Experts of a small language model.
Size: 9 layers, width 256, vocabulary 6054, 22.7M parameters.
Experts: 32 experts in each of 9 layers, a softmax router.
Training: a variant of Adam for the experts, 319M tokens.
Below are experts of layer 3 (counted from 0) of a mixture-of-experts language model. Rows are named router (the router's row for the expert), gate (a neuron's input weights, with its number), up (a neuron's input weights, with its number) and show model dimensions 0-255. Each number is 50 + 10 x the weight over its row's rms, rounded and kept within 0 to 99.
After each expert's rows: a language model's description of what the expert responds to; "gets" lists some tokens that make up at least twice as much of what it gets as of all text. This comes from a sample of Wikipedia text that the model never trained on. Tokens count by the router's weight.

# expert 25
router:49 77 21 50 46 47 49 48 51 49 54 62 38 56 40 54 46 43 40 59 55 58 52 36 49 49 51 64 58 56 48 56 44 70 53 49 56 44 54 55 60 63 71 49 27 50 55 40 43 70 54 52 47 57 58 65 45 59 52 46 51 58 37 13 59 60 61 70 45 56 53 53 54 59 52 58 58 51 61 43 54 29 51 48 56 35 51 33 43 57 36 56 45 51 51 57 47 44 64 56 34 48 48 54 73 41 59 42 51 44 64 43 50 44 57 59 53 46 53 41 53 41 60 45 55 30 46 39 55 67 45 58 64 41 58 51 59 35 69 68 78 60 43 66 53 35 49 54 54 41 34 63 39 48 72 44 33 51 69 32 48 42 47 58 38 53 44 58 63 54 43 50 46 46 46 45 60 60 47 60 51 60 51 51 57 67 34 63 56 44 55 33 49 44 62 37 36 37 62 42 44 59 38 48 50 56 36 59 51 39 41 61 45 57 41 49 41 49 46 61 45 48 61 33 33 46 53 47 48 41 47 46 60 40 50 55 64 49 55 56 38 45 32 60 47 60 40 39 72 63 41 61 52 52 42 42
gate0:59 60 50 57 51 50 50 48 44 60 40 46 35 46 52 52 48 41 59 34 66 35 45 27 50 49 70 41 60 32 42 48 53 44 61 39 53 51 57 71 49 53 39 33 36 47 50 39 54 44 44 48 48 32 70 47 51 43 64 52 57 50 44 46 45 78 40 42 54 51 53 42 43 67 57 36 48 42 61 49 43 60 41 58 62 45 72 60 47 40 36 48 35 57 44 24 61 45 50 61 49 49 57 60 40 55 41 50 68 45 58 43 64 64 49 36 39 24 41 55 49 50 47 63 57 48 48 38 42 53 57 58 39 38 55 34 61 38 52 38 49 54 51 56 51 58 58 53 48 55 61 47 35 67 52 52 43 50 50 53 38 73 55 44 44 57 64 51 34 50 53 47 38 29 38 36 59 64 61 46 47 64 51 57 41 47 53 53 48 48 51 67 38 66 32 35 58 43 46 41 50 61 61 49 58 43 51 26 63 56 47 41 41 53 58 42 51 28 60 48 58 27 54 45 50 54 40 53 49 42 62 57 53 38 70 57 56 62 46 49 40 40 49 60 30 72 64 57 60 46 48 67 34 58 51 38
up0:50 42 37 46 49 53 58 64 37 55 37 58 43 52 52 51 63 50 43 59 35 56 43 39 56 49 68 61 41 39 64 48 49 42 42 43 55 50 60 42 61 45 50 48 57 56 51 44 37 54 40 50 47 73 65 68 61 46 50 34 47 44 52 58 61 43 64 46 51 54 43 80 61 45 46 54 58 45 55 83 45 61 47 57 70 63 49 53 39 45 45 56 45 49 43 51 65 51 55 57 56 54 59 50 60 51 41 46 46 32 56 57 60 37 68 57 57 47 70 31 44 60 54 42 64 45 61 60 51 51 40 54 57 54 58 64 45 34 35 39 45 61 41 63 47 46 47 52 50 67 50 46 47 50 57 44 56 46 35 56 40 24 34 43 46 40 50 66 55 39 51 54 66 60 70 59 49 44 49 61 69 53 30 27 48 49 46 61 34 44 62 46 59 42 64 62 47 45 60 41 26 66 56 60 53 58 51 62 64 51 77 65 49 54 41 57 54 66 50 34 65 57 54 52 65 52 47 47 45 38 55 51 61 48 54 46 54 61 46 34 45 60 63 34 54 51 55 52 50 70 49 35 59 71 52 52
Description: Determiners and possessives before noun phrases, mostly the, a, his, its, their and 's, usually after prepositions.
gets: " the", " a", " The", "'s", " to", " his"

# expert 18
router:35 34 61 29 49 43 54 49 68 53 46 62 54 27 42 49 45 58 53 57 47 47 36 63 57 60 61 52 65 67 51 39 67 60 58 66 47 57 44 73 53 45 42 43 24 54 53 53 37 58 54 49 65 37 53 50 55 37 47 43 78 72 53 61 49 50 60 47 49 58 47 53 53 32 34 60 65 49 47 56 43 46 37 60 58 60 45 45 37 57 59 41 40 29 45 42 51 49 26 37 57 51 64 52 60 35 50 60 59 60 58 33 40 53 39 39 52 34 58 46 55 49 49 63 50 51 52 38 53 71 45 40 59 60 43 56 70 56 64 51 53 46 42 61 51 52 51 51 46 56 45 54 48 60 40 51 46 59 48 46 41 47 52 59 41 55 46 48 64 58 47 35 57 33 41 48 47 36 58 53 70 40 63 55 61 50 46 51 47 66 52 34 60 55 42 51 52 73 48 52 46 51 37 57 50 55 75 65 45 42 54 46 38 48 59 33 54 32 46 33 13 42 48 47 57 36 42 50 41 52 48 39 50 43 57 67 54 41 66 49 48 51 50 50 60 56 41 51 56 62 62 55 48 59 31 53
gate0:60 46 51 55 49 60 39 70 44 39 64 34 50 67 62 43 67 46 55 70 28 56 48 53 45 52 67 36 57 48 54 54 51 47 45 47 49 41 62 38 52 38 59 42 46 42 55 62 31 41 34 37 52 48 45 39 60 63 54 79 44 52 48 45 25 30 48 50 40 31 47 41 54 55 38 66 50 35 63 57 42 42 43 56 67 40 69 48 56 45 38 34 57 50 42 62 39 40 54 57 52 53 68 45 43 68 61 52 48 50 40 48 53 50 60 50 35 49 49 45 50 62 58 37 52 73 33 65 58 51 44 55 61 43 60 50 56 49 43 52 48 47 36 64 41 56 47 44 45 48 67 55 61 38 48 57 49 42 62 41 55 34 54 53 68 33 49 42 43 68 60 47 59 56 48 59 67 71 58 62 61 53 57 45 51 49 48 36 49 69 58 52 46 34 63 57 41 44 52 35 50 55 42 41 44 65 52 54 43 56 66 43 56 68 36 58 31 56 46 65 51 54 66 65 61 42 50 59 28 54 55 45 38 44 49 47 55 50 52 41 42 41 33 48 65 46 54 52 30 51 61 59 50 46 43 59
up0:38 54 48 58 39 56 64 52 42 47 30 46 52 64 59 43 58 61 45 30 49 48 49 63 52 58 30 51 59 58 44 57 56 45 61 54 48 38 48 42 64 47 48 47 55 23 59 57 51 51 65 42 50 41 53 67 51 49 57 67 58 34 43 74 42 45 59 49 42 51 49 35 50 67 49 63 57 57 28 31 54 28 41 49 35 52 46 37 58 35 45 37 51 52 56 53 55 59 41 48 56 34 53 49 60 41 52 58 60 38 38 55 46 47 50 58 47 52 74 41 56 62 46 56 54 48 48 57 47 64 52 30 45 50 49 61 52 50 61 47 42 66 34 54 40 63 54 44 40 53 43 48 41 63 72 43 65 49 44 42 54 53 50 55 46 44 49 49 53 59 65 57 70 46 31 48 37 47 55 53 45 55 50 51 54 24 34 35 49 42 51 48 25 40 42 60 46 53 68 35 49 30 42 50 36 46 62 49 35 49 43 34 50 62 51 59 51 31 59 45 40 47 46 32 36 33 42 57 59 47 56 61 48 63 68 47 62 40 68 63 42 49 29 58 57 36 53 44 55 56 68 55 52 28 56 52
Description: Table cell pipes and colons after list labels (Thesis:, Date:, Last FC:), plus semicolons, dashes and bullets in structured entries.
gets: " |", ":", ";", "-", " –", " ="

# expert 1
router:61 66 46 55 46 53 55 61 62 56 33 49 28 62 74 41 50 47 29 31 29 54 61 45 59 48 54 57 56 42 49 50 54 60 47 34 47 44 48 54 71 57 64 55 29 61 51 48 55 52 57 38 60 54 56 65 53 47 31 51 50 56 45 36 41 36 36 56 53 51 44 53 39 60 54 64 37 36 49 47 55 69 49 35 62 74 40 50 55 55 64 34 44 47 37 44 42 47 48 35 39 52 55 55 45 68 40 54 53 51 52 49 55 79 47 46 45 61 50 51 51 45 43 63 53 63 45 65 48 57 63 53 36 54 56 43 38 57 46 43 55 48 51 48 68 56 57 46 47 44 55 52 49 64 47 59 37 53 46 57 48 62 70 44 58 50 70 38 59 38 34 37 33 56 63 58 63 71 51 63 51 49 47 52 50 38 50 53 49 47 49 44 57 65 39 47 41 34 63 59 41 23 58 56 70 56 48 45 53 48 61 61 49 40 54 44 50 41 43 27 41 47 31 37 55 54 45 56 49 56 59 65 43 60 51 51 62 53 58 36 56 55 55 58 44 46 66 79 40 64 64 38 48 44 49 57
gate0:46 52 51 47 45 47 54 48 36 69 51 64 43 56 67 50 46 66 33 51 34 60 44 48 48 37 59 58 39 28 63 59 56 60 48 63 54 49 47 55 41 40 45 37 69 33 54 49 45 47 60 48 41 50 45 57 42 42 72 55 38 61 41 47 43 59 50 44 48 60 48 67 47 37 58 57 61 74 56 42 44 36 42 42 68 37 50 40 62 63 45 50 56 38 59 61 35 38 41 56 60 58 50 58 63 61 58 48 51 64 59 56 60 63 54 52 48 34 58 54 42 41 29 39 51 45 48 58 46 45 35 51 52 80 50 36 65 48 55 63 56 47 56 47 54 53 49 73 38 62 60 50 62 63 69 49 52 56 38 35 60 36 65 47 38 45 51 54 59 57 66 54 59 49 52 51 59 56 66 25 46 51 49 43 58 66 44 51 77 52 52 56 50 62 47 55 51 29 52 38 55 40 38 40 49 37 49 71 43 56 62 56 43 42 32 46 66 42 50 61 34 36 42 55 48 49 43 31 44 44 52 58 31 43 51 52 52 54 52 49 54 56 56 49 49 70 52 55 37 60 51 46 41 28 41 34
up0:44 68 58 61 47 62 58 47 36 41 42 57 53 55 37 41 46 66 44 50 48 48 51 59 39 52 36 46 51 56 44 56 27 59 53 54 46 54 58 49 50 56 54 61 44 56 56 64 68 51 67 50 48 48 55 51 41 45 48 48 36 51 59 54 51 49 65 43 59 70 56 29 49 40 60 41 28 36 38 47 51 48 35 40 39 49 34 52 41 42 48 60 53 46 41 42 55 60 50 41 41 38 49 66 58 58 43 48 44 56 50 49 47 54 39 54 27 62 54 47 37 46 40 65 51 54 46 65 40 45 56 54 43 53 51 34 23 41 46 40 49 38 45 39 38 55 62 62 63 48 48 41 64 53 36 43 62 39 60 45 42 54 44 54 56 61 33 43 49 76 35 39 46 53 53 52 45 39 36 52 74 65 48 44 59 37 49 39 36 36 51 38 64 52 57 61 49 65 49 33 48 49 69 52 60 52 43 36 37 53 44 37 45 58 68 54 50 49 37 61 61 70 55 73 49 71 51 65 55 32 49 53 58 53 50 20 58 53 37 26 53 43 52 46 59 46 63 41 43 75 45 57 51 54 61 61
Description: Short syllable pieces inside foreign personal and place names after an initial capital, plus CJK and Devanagari bytes, like Y-an, J-án-os, S-ah-itya.
gets: "an", " K", "in", "ad", "ak", "k"

# expert 10
router:44 44 42 44 52 34 57 59 71 50 28 54 61 64 52 66 38 61 70 62 43 70 28 57 52 36 53 56 57 56 45 65 55 53 44 59 58 55 72 54 56 62 49 56 59 42 60 46 57 46 44 71 57 47 23 53 71 53 48 34 63 60 58 48 44 40 41 57 64 68 43 50 51 22 56 48 60 52 46 54 43 59 62 51 44 61 54 44 66 61 52 52 52 39 48 46 55 63 51 40 54 48 61 52 64 55 35 37 44 60 34 43 49 39 62 48 35 53 66 48 51 53 50 56 44 41 61 54 46 36 44 42 48 68 57 53 47 75 40 52 50 52 55 37 48 58 54 40 41 49 39 65 58 48 43 33 53 49 59 44 41 37 45 50 64 60 48 60 57 57 46 40 67 46 39 45 43 46 55 48 45 41 33 60 42 48 35 57 65 62 56 41 47 62 67 52 48 80 37 50 33 56 40 56 60 43 35 44 63 44 60 50 44 38 45 55 45 39 65 49 39 36 56 50 44 42 36 51 42 55 49 55 50 44 39 70 64 51 62 53 72 39 63 47 58 39 36 39 47 60 50 39 52 55 57 53
gate0:41 63 57 48 45 47 40 46 52 66 38 56 62 54 63 52 61 49 55 58 38 46 62 64 47 35 59 47 40 45 55 65 47 47 49 25 24 42 40 38 58 56 46 54 50 36 69 49 58 53 44 55 43 46 49 47 41 34 55 51 31 44 47 71 62 51 44 39 59 75 48 50 48 60 42 42 63 45 31 33 37 41 64 48 56 43 53 55 52 48 37 67 45 49 41 44 56 60 50 56 48 63 46 61 45 49 40 53 34 47 40 70 33 37 44 41 21 62 64 71 47 47 63 46 51 48 49 81 42 35 48 50 52 51 45 38 37 62 38 25 49 49 54 32 63 72 32 56 44 54 41 53 38 51 40 60 66 44 28 42 48 37 44 40 60 57 62 48 39 53 52 40 58 47 51 46 41 48 58 28 55 50 58 45 43 65 46 43 57 52 51 36 52 56 46 34 61 45 51 57 70 65 49 42 49 46 42 43 51 50 44 53 47 60 40 35 46 61 55 57 61 50 43 43 40 70 67 47 46 73 47 59 52 44 48 50 50 57 54 52 44 63 54 41 57 62 63 57 57 47 42 48 60 42 56 52
up0:51 49 60 39 59 51 29 57 56 62 47 47 33 40 45 67 49 60 59 47 42 44 64 60 72 53 68 59 54 59 64 40 52 58 56 60 54 47 53 59 70 54 55 44 71 43 62 45 60 27 37 58 49 41 45 56 40 48 54 40 44 50 35 48 49 29 35 44 51 53 39 59 50 56 43 37 61 42 44 29 37 51 37 40 47 64 49 62 46 51 46 45 53 55 43 44 43 65 41 49 55 43 34 58 42 45 53 51 53 57 40 36 33 27 63 40 58 40 45 38 54 46 55 56 44 53 43 45 44 43 61 50 47 48 32 24 48 62 53 45 34 41 43 64 48 54 57 49 34 63 57 57 44 48 41 62 55 49 62 48 42 44 61 36 47 59 71 57 51 55 40 41 47 47 38 54 43 49 22 53 57 48 49 33 43 42 45 54 55 35 47 27 62 62 50 47 49 56 48 50 53 64 44 56 67 31 49 43 59 53 29 48 50 48 68 66 51 32 77 60 47 60 55 34 41 52 65 44 52 59 30 40 58 46 54 42 46 44 50 45 36 49 67 43 50 42 51 48 61 62 29 41 57 34 42 49
Description: Pipe separators between table cells, especially after headers or numbers, plus prepositions like by, for, against, between in prose.
gets: " |", " of", " by", ";", " for", " to"

# expert 31
router:52 31 51 43 27 52 60 46 55 56 43 56 36 47 46 53 46 47 32 53 46 52 70 30 55 48 49 61 51 58 55 36 57 53 62 57 44 55 57 52 46 43 65 66 49 52 44 67 44 46 39 30 45 59 44 52 60 58 34 67 60 60 43 54 56 56 58 49 41 53 56 59 65 38 75 50 39 38 50 39 47 57 49 53 48 59 78 60 43 60 60 61 75 47 43 47 31 41 69 50 51 47 45 58 37 63 45 61 56 53 57 50 47 37 55 45 37 32 49 48 49 53 52 31 55 61 55 51 49 57 62 52 47 32 51 41 75 74 52 41 54 67 64 50 51 50 51 50 43 18 46 65 47 60 44 52 55 55 45 43 60 63 60 47 49 51 34 56 58 48 67 42 59 51 52 59 47 51 57 43 69 43 36 51 53 53 53 57 52 52 44 68 62 35 68 45 46 56 34 47 49 44 42 39 44 43 30 47 47 52 55 43 61 57 66 43 39 46 46 40 51 60 36 39 47 55 60 65 65 49 45 45 61 49 41 55 39 40 51 40 33 25 24 56 59 53 46 45 43 48 71 54 51 51 64 57
gate0:57 45 68 39 52 40 45 50 48 55 42 49 51 37 51 41 58 63 52 54 54 44 58 51 60 64 41 53 62 45 67 38 37 70 34 60 25 57 41 52 40 64 50 53 44 45 57 44 65 56 48 47 54 66 49 40 40 68 55 52 42 49 60 67 44 50 38 55 27 66 47 50 56 57 51 53 45 50 43 72 45 51 48 62 53 37 54 59 52 71 63 22 41 44 60 33 60 60 50 51 57 57 58 34 67 53 64 49 63 58 67 42 43 54 67 49 48 40 63 44 47 51 36 54 29 44 46 47 48 57 54 50 48 40 30 63 38 67 50 43 47 32 59 57 46 43 49 36 46 41 63 55 49 46 48 42 25 44 54 43 53 46 60 42 62 49 30 65 62 40 42 52 52 46 54 33 47 52 62 70 68 31 65 49 50 38 53 55 45 46 56 56 64 40 39 43 36 50 42 39 43 39 58 59 61 51 33 52 71 54 51 45 56 58 48 36 47 41 48 37 62 60 45 36 57 56 45 42 42 40 60 58 51 61 75 65 53 56 50 54 34 50 60 69 41 48 62 46 48 37 49 50 63 48 36 58
up0:52 39 28 50 56 46 45 49 48 24 55 59 42 47 47 61 72 40 63 36 77 47 47 37 52 54 56 65 53 48 63 48 38 52 33 48 55 46 41 30 44 50 69 50 71 56 57 44 40 50 38 51 46 41 48 41 54 51 60 57 49 51 45 54 57 45 59 55 38 54 49 53 55 48 48 62 63 62 28 51 45 50 51 53 45 29 45 56 28 56 52 54 67 43 39 34 50 33 40 49 51 54 61 57 47 53 60 38 44 45 54 55 44 68 60 51 70 59 46 33 38 64 47 54 28 62 56 39 65 55 52 61 43 47 49 35 43 43 31 40 61 55 42 32 49 57 42 34 51 41 46 36 39 39 39 52 49 49 49 51 59 47 59 50 80 53 43 48 60 58 48 56 55 57 39 49 78 46 45 62 49 52 56 40 34 54 68 46 42 50 52 55 62 36 45 54 57 49 59 58 31 53 72 46 44 49 35 51 29 54 44 38 49 31 32 57 47 53 36 54 51 42 44 32 59 48 60 66 52 63 50 38 41 41 43 35 48 40 32 51 50 48 51 41 65 61 60 46 53 38 59 53 46 55 47 38
Description: Prepositions in, at, from, during introducing places or times, birth and event years like 1992, and line breaks after headings.
gets: " in", "\n", " of", " on", " at", " from"

# expert 16
router:48 45 55 42 69 59 34 31 44 25 44 59 40 44 39 44 58 43 47 39 56 37 45 73 56 71 70 56 53 48 57 49 53 31 34 49 57 56 72 51 47 56 53 59 60 45 42 35 43 53 66 58 45 42 53 38 41 45 58 54 36 51 39 50 59 62 58 40 46 32 42 48 49 42 56 47 39 45 53 62 63 46 46 40 37 38 65 60 53 52 51 48 54 58 49 55 55 40 51 53 56 42 53 50 59 48 40 58 40 44 51 63 52 40 48 51 74 57 46 40 72 52 52 47 51 48 58 50 68 52 45 19 53 50 54 37 32 44 55 48 42 51 42 39 56 62 44 71 63 63 58 36 33 45 42 28 62 54 54 48 51 57 55 47 57 46 40 65 58 47 47 67 61 23 40 49 58 65 39 45 60 49 42 57 41 57 48 47 39 49 55 58 60 39 43 58 45 64 48 55 59 39 55 44 54 63 47 46 45 56 30 46 39 63 57 63 57 48 30 37 49 70 60 65 55 55 46 56 46 56 46 62 58 69 65 59 38 59 53 54 36 47 32 67 40 51 44 43 51 46 32 54 63 64 58 32
gate0:54 41 51 45 58 55 60 41 49 46 60 63 46 32 46 34 43 59 50 49 48 56 37 32 65 40 46 49 71 61 37 59 57 60 50 73 67 51 62 62 58 55 50 51 44 61 36 54 37 46 42 43 35 68 61 56 46 54 57 61 48 54 66 41 56 52 50 53 51 53 60 35 41 58 60 70 60 55 58 61 51 34 49 49 53 46 60 53 65 22 60 49 60 34 34 59 36 54 55 36 41 56 53 48 51 46 49 58 67 53 37 59 63 63 52 54 48 44 51 47 66 55 78 57 67 49 42 61 42 69 39 55 43 55 39 40 50 52 59 54 57 55 41 69 59 41 50 61 54 37 46 57 53 77 37 46 62 42 55 50 40 47 44 47 52 58 41 52 55 55 52 46 57 47 57 72 57 49 52 51 57 51 55 62 33 62 55 70 44 66 43 44 57 41 57 38 52 47 45 44 39 74 49 50 48 74 59 46 53 64 46 51 46 66 62 32 47 43 37 48 41 53 51 49 53 33 66 59 53 53 39 59 45 65 54 58 45 71 47 39 47 34 65 58 33 35 59 53 50 64 59 33 51 34 53 46
up0:41 34 48 50 49 49 34 37 44 57 45 52 39 52 51 61 55 32 49 48 65 44 31 56 48 63 57 55 51 40 54 73 28 53 64 51 71 44 58 56 48 36 52 49 31 37 55 62 72 51 46 55 55 42 37 42 20 66 36 57 55 56 58 50 58 54 68 32 47 49 48 33 69 46 43 54 44 47 48 50 45 63 56 51 50 42 46 52 46 43 47 52 45 50 42 61 55 57 40 54 65 56 47 63 67 34 59 45 47 39 63 55 43 59 50 60 64 55 36 71 52 60 40 57 45 53 40 47 52 44 59 69 22 40 45 50 49 57 51 35 58 35 62 50 48 64 44 30 62 65 48 44 55 41 44 54 48 60 32 58 54 57 59 55 44 74 57 52 49 57 42 56 39 41 43 45 59 49 41 51 43 68 45 52 58 41 47 57 42 49 36 47 55 58 55 58 66 55 47 72 47 37 71 45 35 38 57 44 54 25 47 34 43 54 48 54 38 52 59 39 54 51 49 48 44 66 42 49 62 57 42 44 65 39 62 53 54 38 54 48 35 35 38 51 51 44 32 47 45 48 54 52 54 76 53 34
Description: Plural and noun-forming endings closing a word, such as -s, -ers, -ities, -ations, plus States, University and See in headings.
gets: "s", "ers", "es", "ation", "ions", "ations"

# expert 4
router:45 49 53 64 55 34 53 32 51 32 55 58 45 64 32 44 48 61 59 52 46 52 36 40 66 44 38 43 52 53 51 42 35 51 47 62 42 40 40 53 67 46 42 53 45 60 52 61 61 31 43 32 43 42 32 34 56 53 46 67 38 44 47 40 48 62 52 55 40 42 35 34 48 61 52 51 50 63 49 53 59 78 46 35 24 61 36 52 62 62 50 50 58 26 50 40 46 55 73 49 60 58 53 51 54 40 51 46 58 55 48 60 61 63 45 41 42 47 54 45 42 49 44 59 60 40 58 57 64 33 52 54 52 56 52 57 36 63 22 66 44 57 28 53 47 42 55 48 48 53 48 42 38 44 49 33 50 38 38 62 56 52 41 46 52 39 36 47 60 57 49 69 55 55 65 67 47 64 46 59 44 54 50 48 33 33 49 43 33 48 48 75 52 45 57 31 62 76 51 47 55 41 52 51 48 62 62 47 58 65 57 39 46 56 31 48 52 55 51 32 64 47 51 38 41 61 53 53 39 62 49 60 60 46 62 54 44 49 52 43 62 53 51 50 59 36 30 31 51 36 50 61 44 52 58 46
gate0:40 42 67 54 49 33 39 47 47 54 55 40 56 57 47 52 61 49 47 54 52 64 42 49 60 50 45 54 61 43 41 33 44 53 59 57 54 61 26 64 55 38 48 44 47 60 58 56 42 48 57 36 52 29 35 63 51 44 60 61 36 44 42 44 53 53 44 50 40 44 51 33 43 67 60 60 50 55 51 50 61 23 68 55 54 45 46 50 52 68 56 59 50 40 41 71 40 59 48 41 53 45 43 55 36 54 35 55 46 56 54 52 56 48 58 55 43 58 44 53 44 54 40 51 48 50 56 49 35 46 42 52 29 51 59 20 60 64 44 41 48 44 36 39 65 41 43 42 28 45 41 45 38 43 35 50 39 59 52 32 55 53 54 48 38 42 40 59 47 53 63 54 60 44 65 58 73 45 58 52 51 47 74 44 57 53 38 42 45 54 34 43 62 53 56 44 57 72 41 44 59 33 46 57 42 50 46 47 64 58 64 29 53 66 49 80 53 44 55 47 66 67 38 37 46 22 31 36 57 46 53 63 43 51 59 46 60 43 50 59 57 53 38 30 45 53 59 64 53 54 54 27 40 49 48 49
up0:55 43 49 46 52 41 45 40 54 46 42 28 53 29 47 43 40 53 58 52 55 65 57 36 43 28 45 55 56 63 49 65 53 47 32 63 52 39 60 30 57 39 60 68 59 52 45 49 43 55 39 50 70 62 44 55 38 65 43 47 57 48 49 63 33 53 65 46 38 46 49 49 67 49 37 60 59 45 52 52 36 68 52 40 40 52 44 50 62 40 63 26 55 54 47 52 52 30 53 37 64 40 36 27 50 64 71 48 47 52 53 68 45 47 43 56 56 44 66 49 54 54 56 42 37 51 65 57 60 72 64 41 46 36 44 56 68 36 47 57 56 51 34 57 39 61 66 54 53 38 54 58 56 44 41 59 47 57 50 48 72 46 44 67 53 45 49 67 52 46 63 42 53 57 53 42 50 43 67 30 74 57 40 53 44 59 52 56 46 60 52 41 54 42 27 46 45 51 48 66 60 54 50 46 57 69 56 60 41 53 42 49 42 42 60 42 63 61 48 47 54 41 57 43 66 39 52 63 36 69 44 49 57 41 48 66 51 39 48 66 67 55 62 61 48 46 45 52 50 42 52 75 42 54 51 49
Description: Word-ending pieces such as -y and -ie in surnames and adjectives, plus years, counts and table headers, like Murth-y, Soph-ie, 1992.
gets: "y", "and", "th", "ie", "all", " time"

# expert 6
router:53 47 51 44 46 48 38 47 59 49 59 53 42 64 45 38 36 66 42 41 61 58 66 45 44 60 40 60 59 52 51 54 69 50 49 46 47 49 55 51 40 48 50 33 40 58 53 63 56 65 53 39 50 56 24 54 34 66 57 32 57 49 44 75 67 46 41 43 43 34 36 42 36 57 54 74 38 50 52 58 64 43 48 42 57 44 43 39 44 47 50 42 65 51 39 43 62 43 50 44 60 44 43 43 60 42 54 57 56 51 62 64 43 74 63 41 63 30 58 35 49 36 53 45 47 41 47 19 45 58 42 42 36 49 57 52 50 56 69 55 64 63 70 44 51 42 38 40 54 51 58 63 39 50 49 54 60 59 32 48 49 41 44 51 33 43 42 43 48 52 61 52 59 58 34 64 53 41 64 40 33 46 60 43 56 65 39 61 52 57 41 55 42 48 46 36 39 53 45 55 55 51 66 48 35 55 44 54 47 61 35 49 52 43 53 54 52 55 44 48 70 30 65 34 37 45 52 32 61 39 40 63 44 52 61 44 68 39 66 37 49 25 50 41 37 65 42 56 42 56 41 51 40 49 42 43
gate0:55 53 45 42 29 44 44 49 45 37 33 45 56 68 47 38 65 45 63 46 50 65 63 56 58 48 57 33 60 34 55 51 62 45 50 50 34 54 49 44 54 49 44 62 47 43 62 61 52 43 26 52 51 41 54 57 49 49 52 59 62 44 50 51 57 62 33 78 41 58 44 68 40 36 36 46 61 33 40 33 52 60 63 56 46 45 59 56 43 60 36 51 57 37 49 45 51 41 46 38 42 46 53 67 44 57 52 41 30 56 46 61 54 55 47 50 45 50 28 32 41 44 45 24 56 57 60 69 38 53 47 46 51 40 41 46 55 55 61 55 54 53 52 42 67 40 52 77 52 67 53 47 51 38 67 48 48 58 40 59 45 50 55 61 41 41 54 60 49 73 29 58 46 50 55 45 61 60 55 52 51 34 46 53 41 56 46 43 54 62 59 39 76 49 46 31 63 46 58 47 47 55 60 53 53 41 53 58 47 47 33 52 48 44 43 37 49 47 53 38 53 40 45 37 43 64 51 33 39 59 32 48 65 58 59 68 54 55 43 50 41 65 62 57 47 52 35 47 46 74 46 64 51 61 30 72
up0:68 47 43 44 54 56 54 56 81 35 49 46 44 64 55 60 47 50 40 69 47 45 30 37 54 34 43 58 36 43 53 45 54 43 57 56 45 66 48 44 26 39 28 51 65 66 71 50 70 48 43 52 62 61 45 58 53 62 64 53 57 61 56 42 48 43 49 59 43 59 59 40 46 57 46 49 53 55 56 49 25 47 50 51 34 61 51 43 41 27 45 61 53 51 47 49 54 60 57 60 50 41 49 52 31 54 44 60 28 63 38 53 44 55 37 31 44 45 53 69 50 58 44 45 45 46 53 32 48 45 46 69 64 38 55 55 54 59 56 59 26 46 35 44 57 48 49 46 62 62 46 53 56 52 46 31 55 46 61 32 35 52 53 45 52 38 38 45 37 70 45 43 37 45 33 58 46 50 42 43 48 45 35 40 53 42 43 41 43 58 54 62 53 61 56 67 43 53 49 55 52 67 68 41 32 41 48 71 70 46 49 43 44 54 55 52 54 52 57 69 50 58 44 41 42 41 53 60 57 27 54 55 56 46 53 46 57 46 36 43 35 31 42 38 32 44 56 44 47 58 39 51 50 60 55 49
Description: The words of and for, commas, and given names like William, George, Robert in biographies, plus middle pieces of place names (Palestine, Belgrade).
gets: " of", ",", " for", " York", " by", " at"